config = dict(
    experts_per_token=2,
    normalize_top_k=False,
    balance_loss=0.0142,
    n_head=5,
    dataset='wikipedia_en',
)
Below are experts of layer 2 (counted from 0) of a mixture-of-experts language model. Rows are named router (the router's row for the expert), gate (a neuron's input weights, with its number), up (a neuron's input weights, with its number) and show model dimensions 0-39. Each number is 128 + 32 x the weight over its row's rms, rounded and kept within 0 to 255.
After each expert's rows: a language model's description of what the expert responds to. This comes from a sample of Wikipedia text that the model never trained on.

# expert 27
router [202 138 158  89 142  94 127 135 126 149 156  88 139 115 141 142 111 150 132 112 146 149  79 147  82 160  79 163 118 138 166  56  94 149 134 155  82 134 159 144]
gate0 [124 145 151 178 156 109  92 120 132 127 112 112 133 144 144 126 138 212 152 102  39 145 110 181 147  52 127 125 135 202 130 126 158 114 144  81 137 134 114 114]
up0 [ 81 102 135  72 112 155 102 151  77  84 130 144  73  85 175  89 182 118 109 159 196 100 143 128 143 132 102 166 170 127 147 134 166 110 108 105 146  89 129  62]
Surnames and given names in cast lists and tables, such as Medina, Thomas, plus the after introductory phrases like In the early 1970s.

# expert 1
router [181 101 158  75  89 114 175 163 119 121 145 133 146  90 181 137 141 199 190 143 114 136 139 156 100 118 107 106 192 120 132  82  59  88 137 106 110  46 102 117]
gate0 [171 103 117 176 118 139 166 171 122 157 111 153 168  93 166 134 116 159 127 152 109  93 101 114 138  84  75 129  72 225 140  83  82 175 109 146 124 129 132  70]
up0 [ 54  96 132 149  89 113 164 130 120 136  81 178 149 184  97 121 150 169 116 145 145 106 161  76 114 119 101 112  99 116 115  87  91 209  92  43 162  86 127 131]
The word as after verbs like served, known or credited, plus capitalized name and title pieces such as National, General, League.

# expert 26
router [130 140 139 106  65 112 162 123 148 125 109  86 142  88 144 141 127  95 158 170 169 118 103  99  83 179 103 104 152 102 127  78 113 151 126  81  88  66 117 102]
gate0 [165 138  84 111 112 138 105 185 169 136 147 139 126 138 130  96  94 110 156 139 128 152 123 167 142 156 167  79 149 159 121 143 132 190 182 175 161 175 135 125]
up0 [133  78 120  92 103 134 141 122  81 155 199 114 205 122 181 110 147 103 109 176 137 154 129  89 172 102 162 194 126 155 153 137  82 108 122  75 112 145 126 112]
Syllable pieces inside uncommon proper names and foreign words, often after a first piece, such as Bel-gra-no, Kil-gar-iff, Gaek-war.

# expert 23
router [157 130 129 130 154 145 155 154 108 175 144  93 126 105 189 109 165 113 145 146 123 125 120 179  86 166 101 136 160 168  87 116 124 155 169 159 113  66 190  96]
gate0 [145 120 128 131 147 138 128 130  87 115 133 122 148 124  45 118  51 102 108 137 100  91 196 133 129 136 125 107 153 103 151 160 201 138 153 126  98 146 101  93]
up0 [101  93 124 129 149 124 110 170 154 153 205 126 124 132 104 119 169 172 160 151 174 129 166  63 157 152 150 181 136  84  72 144  98 199  32 145 167 115 151 132]
Middle and early fragments of ordinary English words split into pieces, such as tan-nins, mer-cantile, ble-ak, like-ness.

# expert 18
router [205 168 144  64 133  85 127 140 124 172 118  90 141  96 123 125 160 162 155 131 110 162 100 129 123 163  78 121 145 120 130  82  78 181 128 114 119 106 153  79]
gate0 [105  92 164 134 112  94 162 133 167 169 221 145 114 101 155 122 127 150 148 166 127 157 101 112  75 123 181 112 144 106 131 161 102 166 108  96 154  84  95 143]
up0 [122 117 124 159 116 123  78  75 123 135 115 161 120 145 154 175 158 124 186 160  63 150  90 141 173 119  97 176 110 162 103 156 155  88 189 143 115 149 192 123]
First pieces of names and common nouns after the, a or a pipe, such as Kur-up, Patrick, content, industries, several.

# expert 9
router [189 171 184  81 143  58 112 141 104 154 162 128 137 111 132 114 141 149 183 159 112 115  75 114  93 148  86 150 137 101 192  67  92 153 119 146  82 103 125  80]
gate0 [156 154  58  99  96 113 136 105  60 125 114 170 113  84 137 157 143 176 132  84 146 133 159 135 119 171 137 131  96 188 145 146  65 145  82 154 107 123 141 113]
up0 [ 95 123 132 205  66 154 172 138 110  90 150 199  64 163 152 110 130 140 166 119 107 163 172 109 142 159 109 154  58  59 180 110 138 137 176 153  76 187 100 106]
Plural s suffix completing nouns in running prose, such as gift-s, adjustment-s, indication-s, plus coordinate digits and election-table words like Votes.

# expert 14
router [180 129 183 116 141  68 154 151 124 140 143  88 129 111 114  95 180 160 126 132 132 171  85 157 112 156  57 147 146 141 144  54  46 154 153 159  98 135 100 137]
gate0 [183  71  78  72 125 165 119 157 181 132 141 184 138 126 147 179 181 177 142 154 179 157 125 108  92 153 191 125 130 109  79 141  86 121 133 141 176 143 114  77]
up0 [146 121 143 202 165 134 118 159  96  98  32  98 158 110  90 120 140  67  95 146  58 189 150  92 122  93 106  99 117 106 168 131 146 119  94 102 161 129 112 124]
Digit groups after commas, periods, pipes and miscellaneous nouns or names in tables and lists, such as 2,193, Rex, Arizona, peasant.

# expert 30
router [141  93 158 126  94 135 151 196 106 139 176  78 116 124 185 131 133  97 190 142 106 145 128 121  51 138  93 147 134 188 140 115 115 103 113 138 108 123 157  63]
gate0 [143 191  95 163  51 160  85 114  88 126  82 136  91 142 172 111 136  87 118 229 117 123 109 111 152 162 101  92 103 153  59 150 123 122  77 176 129  84 169  98]
up0 [118  97 166 141 158  99 115 100  99 112 160 100 116 104 167 113 112  98 177 181 193 114  85 136 116 175 104 129  86 130  63  61  90 122 169 126 105 171 155 156]
Word-internal and final subword pieces of rare names and terms, such as Prospec-t, Mecklenburg-Vorpomm-ern, mini-mus, cad-re.

# expert 3
router [217 190 137 103 167 105 126 159  84 155 172 102 153  78 131 132 150 153 173 145  61 166  72 192  65 122  91 163 157 137 105 146  77 152 157 100  50 133  98 112]
gate0 [152 118 121 100 152  96 148 138 140 155 155 143 126  86 127 102  67 109 152 200 158 151 143 109 123  37 184  74  96 139 184 154  53 138 174 126 133 148 107 149]
up0 [113 167 103  75 141 121 194  82  19 127 131 164  83 120 129 112 113 161 113 143 138  81 103 101 159 140 160  80 127 125 115 120  85 114 158 133 154 136  76 170]
Commas ending introductory or appositive phrases, especially right after years like 2009, 2011, and after closing quotes or parentheses.

# expert 8
router [131  82 111  89 122 151 164 139 123 137 130 121 150 150 167 196 184 125 149 105  94 148 121 140  63 148  91 113 120  96 103  95  47 190 181 107  86 100 154 129]
gate0 [120 147 189 141 173 122 165 107 133  67 145  78  85 169 142  60 114  19 150 133  84 119 153 133  72  86 136 120 157 166 121 118 124 109 157 165 104 162 102 134]
up0 [137 111 125 144 151  95 113 121  90 123 156 116 161  61 134  86 153 141 171 129 113  47 113 141  93  98  85 141 119 135 111  98  97 132 143 132 125 121 182  94]
Colons after infobox field labels, line-initial list dashes, table pipes, opening parentheses and quotes, such as Station code:, - Holden.

# expert 31
router [152 134 154 109 116 123 143 120 158 175 147 136  79 110 146 149 124 128 138 166 144 168  99 115 115 168 117 142 171 129  70 151  66 147 138  93 123 116 160  75]
gate0 [186 133  73 129 164  83  92 148  59 131  76 159 108 120 152 114 114 162 155  79 146  90 188 112 128 142 146 167 148 126 105 129 175 135 131  74 116 127 157  95]
up0 [184 100 117  67 120  93 161 115  61  83 122  97 169  99 143 160 113 133 111 140 111 163 113 158 140 124  83 157 106 138  96 112 174 154 128 130 160 163 108 105]
Adjectives and nouns right after the, like own, final, round, opening, past, former, and compound-noun starts like mail, Street.

# expert 17
router [194 168 114  93 155 125 123 163 127 130 122 123 125  97 168 128 168 152 135 164  68 178 116 116  56 161  73 102 128  97 130  68  57 160 157 121 136 151 110  96]
gate0 [128 156 182 140 138 151 139 165 122 121 214 129 144  81 148 135  77 134 148 115 122 110 103 173 139  84 156 157 107 106 127 110 125 136  98 172 169 121  66 116]
up0 [139 125 146 120 157 161 171 126  95 117 187 123  75  96 103  81 123 146 166 134 105  96  72 158  83  92 178 131 139 152 116 156 168 124  76 140 107 135 157 109]
Digits and number pieces in tables, coordinates, dates and statistics, such as + 3, 47.42, 365,857, 1963.

# expert 7
router [164 133 106  77 130 135 114 125 116 135 118 121 118  97 167 140 158  87 168 147 138 134 170 120  83 173 120 133 164 136 115  86 107 168  98 100  87 118 106  69]
gate0 [164  90 126 142 130 147  78 113  82 173 109 168  96 119 121 176 129 134 139 167 117 123  74 190 154 111  75 119 126 149 129 107  94 124 143 161 147  80 120 223]
up0 [130 170 153 110  69 126 126 172 132 138 136  92  74 106 128 152 128  85 119 108 127 143 140 119 115 175 154  52 102 113 126 140 147  94 100 112  60 135 152 142]
Hyphens inside compounds (All-Star, well-known, self-consciousness), list dashes, slashes, en dashes and capitalized name prefixes like De, Van.

# expert 21
router [182 149 142 136 161 155 114 182 149 177 205  90 143 142 111 134 160 121 208 174  90 174 105 183 126 147  81 114 160 194 129  61  85 161 111 111  54 114 122  98]
gate0 [140  97 144 110 105 112 129  74  97 123 137 128 169 133 152 109 124 108 184 139 148 103 131 124 148 169 159 177 140 143 150  95 124 127 142 124 140  99  95 167]
up0 [155 148 117  93  89 151 111 200 109 126 135 132 112 123 124 112 115 142  83 148  88  91 167  59 104 111 124  34 131 126 162 117 146 126 132 117 160 121 118  94]
Coordinating and, or, but, ampersands, commas and semicolons joining items in lists of names, places or paired concepts.

# expert 16
router [134 114 129  93 166 130 108 155  95 121 119 115 113 129 154 134 141  87 162 178 130 142 169 157  70 192 115  97 202 137 173 131 120 120 129  82  67  65 109  71]
gate0 [ 92  86 154 125 140 165  54 139 140 101 111 100 111  91 110 141  92  96 121 153 119 104 154 172 118 119 164 128  72 137 141 138  99 104 116 134 158 119 154  60]
up0 [145 118 159 152 161 110 124 138 112 105 146 167 111 104  78 181 134 177  77 122 148  89 167  58  63 120 152 125 161 138 127 102 183  77 139  98 113 196  90 126]
Word-internal pieces and plural s, mostly in foreign names and places, such as Li-s-more, Jo-s-hua, Phoenician-s.

# expert 22
router [182 146 109 103  98 153 128 226 168 157 154 110 168  94 146 151 105 114 134 133 135 145 125 178 126 151  71 113 148 169 132 114  78 162  82 107  90 132 115 116]
gate0 [124 139  99 166 108 136  73  99 137 124 109 100 107  73 104 115 227 143 148  62 148 120 161  90  95 132 147 125 163 127 104 131 122 170 133 152 136 111 103 113]
up0 [106 119  70 141 126  85 125  68 123 144 114  76 130  60 129  67 193 107  71 160 135 157 123 184 108 129 139 197 124 104 133 101 131 140 126 110 117 111 167 153]
Articles and determiners starting a noun phrase, mainly the after of, in, all, plus a, an, his, their.

# expert 6
router [162 149 144  91 112 114 163 160 157 156 159 111 125 114 147 155 144 115 127  82 146 140 158 177 104 168 117 108 156 127 136  67  64 146 170 150 146  65 150 109]
gate0 [ 91 118 113 144 139 168 109 149 117 148 144 215 133 157 113  82 120 109 121 103 210 162 190 138 142 134 108  50 106 120 132 153 130  84 126 126 134 148 181 125]
up0 [133 143 149 132  65  81 121 150 125  84 155 171 132 160 132 151  93 137 125 160  96 158 123 113 190 147 113  73 138  82  95 154  58 145 133 181 103 161 152 133]
Newlines after article titles and the verb is after birth-date parentheses in biography leads, plus words like Born, Personal, football.

# expert 11
router [132 114 149  81 105  89 149  95 154 145 173 140 140 141 142 128 128 145 113 137  96 151  88 109  91 190 102 131 154 141 119 104  79 152 180 106  85 144 133  30]
gate0 [159  73 162 130 157 113 111 150  98 127 193 135 135 110 133  90  84 141 149 143 153  90  96 159  84 109 133 108 116 116 161 112 149  97 139 169  85  89 154 135]
up0 [ 78 130 148 133 156 143 143  77  65 105 161 104 123 153 100  93 122 146 110 159 149 175 132 122 138  97 163  87 133 120 128 120 120 152 140 160 171 124 174 134]
Capitalized words inside multiword proper names after the, of or in, such as City Hall, World War, South Australia, National.

# expert 0
router [168 123 149 103 155  88 135 154 129 157 153 124 124  87 121 144 137 170 112 122 131 136 111  99 135 151  86 135 159 124 161  93  54 173 142 125  89 112 146  79]
gate0 [109 125 164  99 126 142 114 188 188 122  92 110 134 183 136 111 159 131 115 170 134 183 131 118 141 199 145  77 121 112 156 126 171 130 136 150 129 171 168 154]
up0 [135 137 137  89 195 151  88 141  64 104  97 190  94  94 103 126  79  83  89 202 140 125 118 121 137  78  66 120 129 127 151  81 169 148  60  79 175 102 115 156]
Miscellaneous tokens inside wiki tables and bracketed asides, such as numbers, pipes, closing braces and parentheses, non-Latin script pieces, km.

# expert 4
router [181 144 145 113 127 131 113 138 136 181 150  76 145 161 158 184 137 150 195  97 191 149 107 147 107 132  96 138 116  94 170  53  66 120 105 144  80 152 118 100]
gate0 [133 103 142 153 141 133  87 122 102 119  82  69 129  91  92 149 120  87 136 100  96 171  68 183 158 161  84  91  64 113 110 143 133 146 121 133 214 139 114 118]
up0 [177  81 100 126 138 166 106 160 191  84 139 107 183  96 119 169  43 111 179 150 199 119 124 131 175  99 125 102 112 133  95 128 145  65 135  91 183 112 142 154]
Line breaks and field labels in infoboxes and structured lists, such as Born, Location, Website, Genus, and section breaks.

# expert 28
router [142 124 101  71 128  90 135 112 133 168 126 110 111  91 151 190 149 106 114 119 101 164 130  88 114 131  98 116 145 135 130 139  86  97 181 140 124 155 135 113]
gate0 [126 194 114  56 118 104 105 141 144 127 161 176 151 127 139 114 113 116  83 134 114 166 131 100 147 104 115 198 116 153  78 129 178 131  92 155 225 179 103 130]
up0 [107 167  63 127 123 146 208 133  94 123 127 189 167 154  89 142  62 116 114 107 182 180 109 162 116 106  98  93  88 176 116 133 102 100  68 154 167 148  41 122]
Nouns that close a phrase before of or punctuation, such as time, season, fact, instance, plus the == ending section headings.

# expert 5
router [210 138 160  81 114 108 124 149 103 148 127 126 128  85 124 142 152 175 169 105 140 155 118 128  96 186 114 154 132 134 158  55  89 190 158 130 119 110 157 130]
gate0 [106 105 150 142 113 152  64  95 202 129 135 100 130 159 148 152 124 160 144  97 130 106 146 161 174 130 125 163 133 138 107 112  80  80 101 118 136 105 112  94]
up0 [164 105  68 184 172 113 137  69 121 189 140 198 151 169 163 192 111 115 162 119 152 105 171 113 153  92 110 139 145 118 117 211 116 131 106 142 175  82 142 158]
Given names, surname pieces and non-Latin script bytes, often in tables or lists, such as Karol, Gordon, Wah, Thai characters.

# expert 10
router [125 122 117 135 116 141 128 145 132  96 121  89 183 133 129 177 185  87 133 167 140 149  70 107 107 162 108 107 193 133  86 131  90 127 143 107  95 104 146 115]
gate0 [106 131 128  78 114  84 153  93  90 131 130 118 129 181 122 171 115  36  73 136 109 140 135 180 143 147 139 113 150 162  97 126 113 142 119 165 157 117 132 153]
up0 [150 140 130 156 108 132 123 104 174 187 155 124 175 124 101  71  21 162 180 175 149 171 160 137 109  96 127  71 120  95 147 159 115 100 171 131 134 112  94 109]
Past-tense verbs and the -ed suffix after a subject or was, as in coached, graduated, released, won, rescued.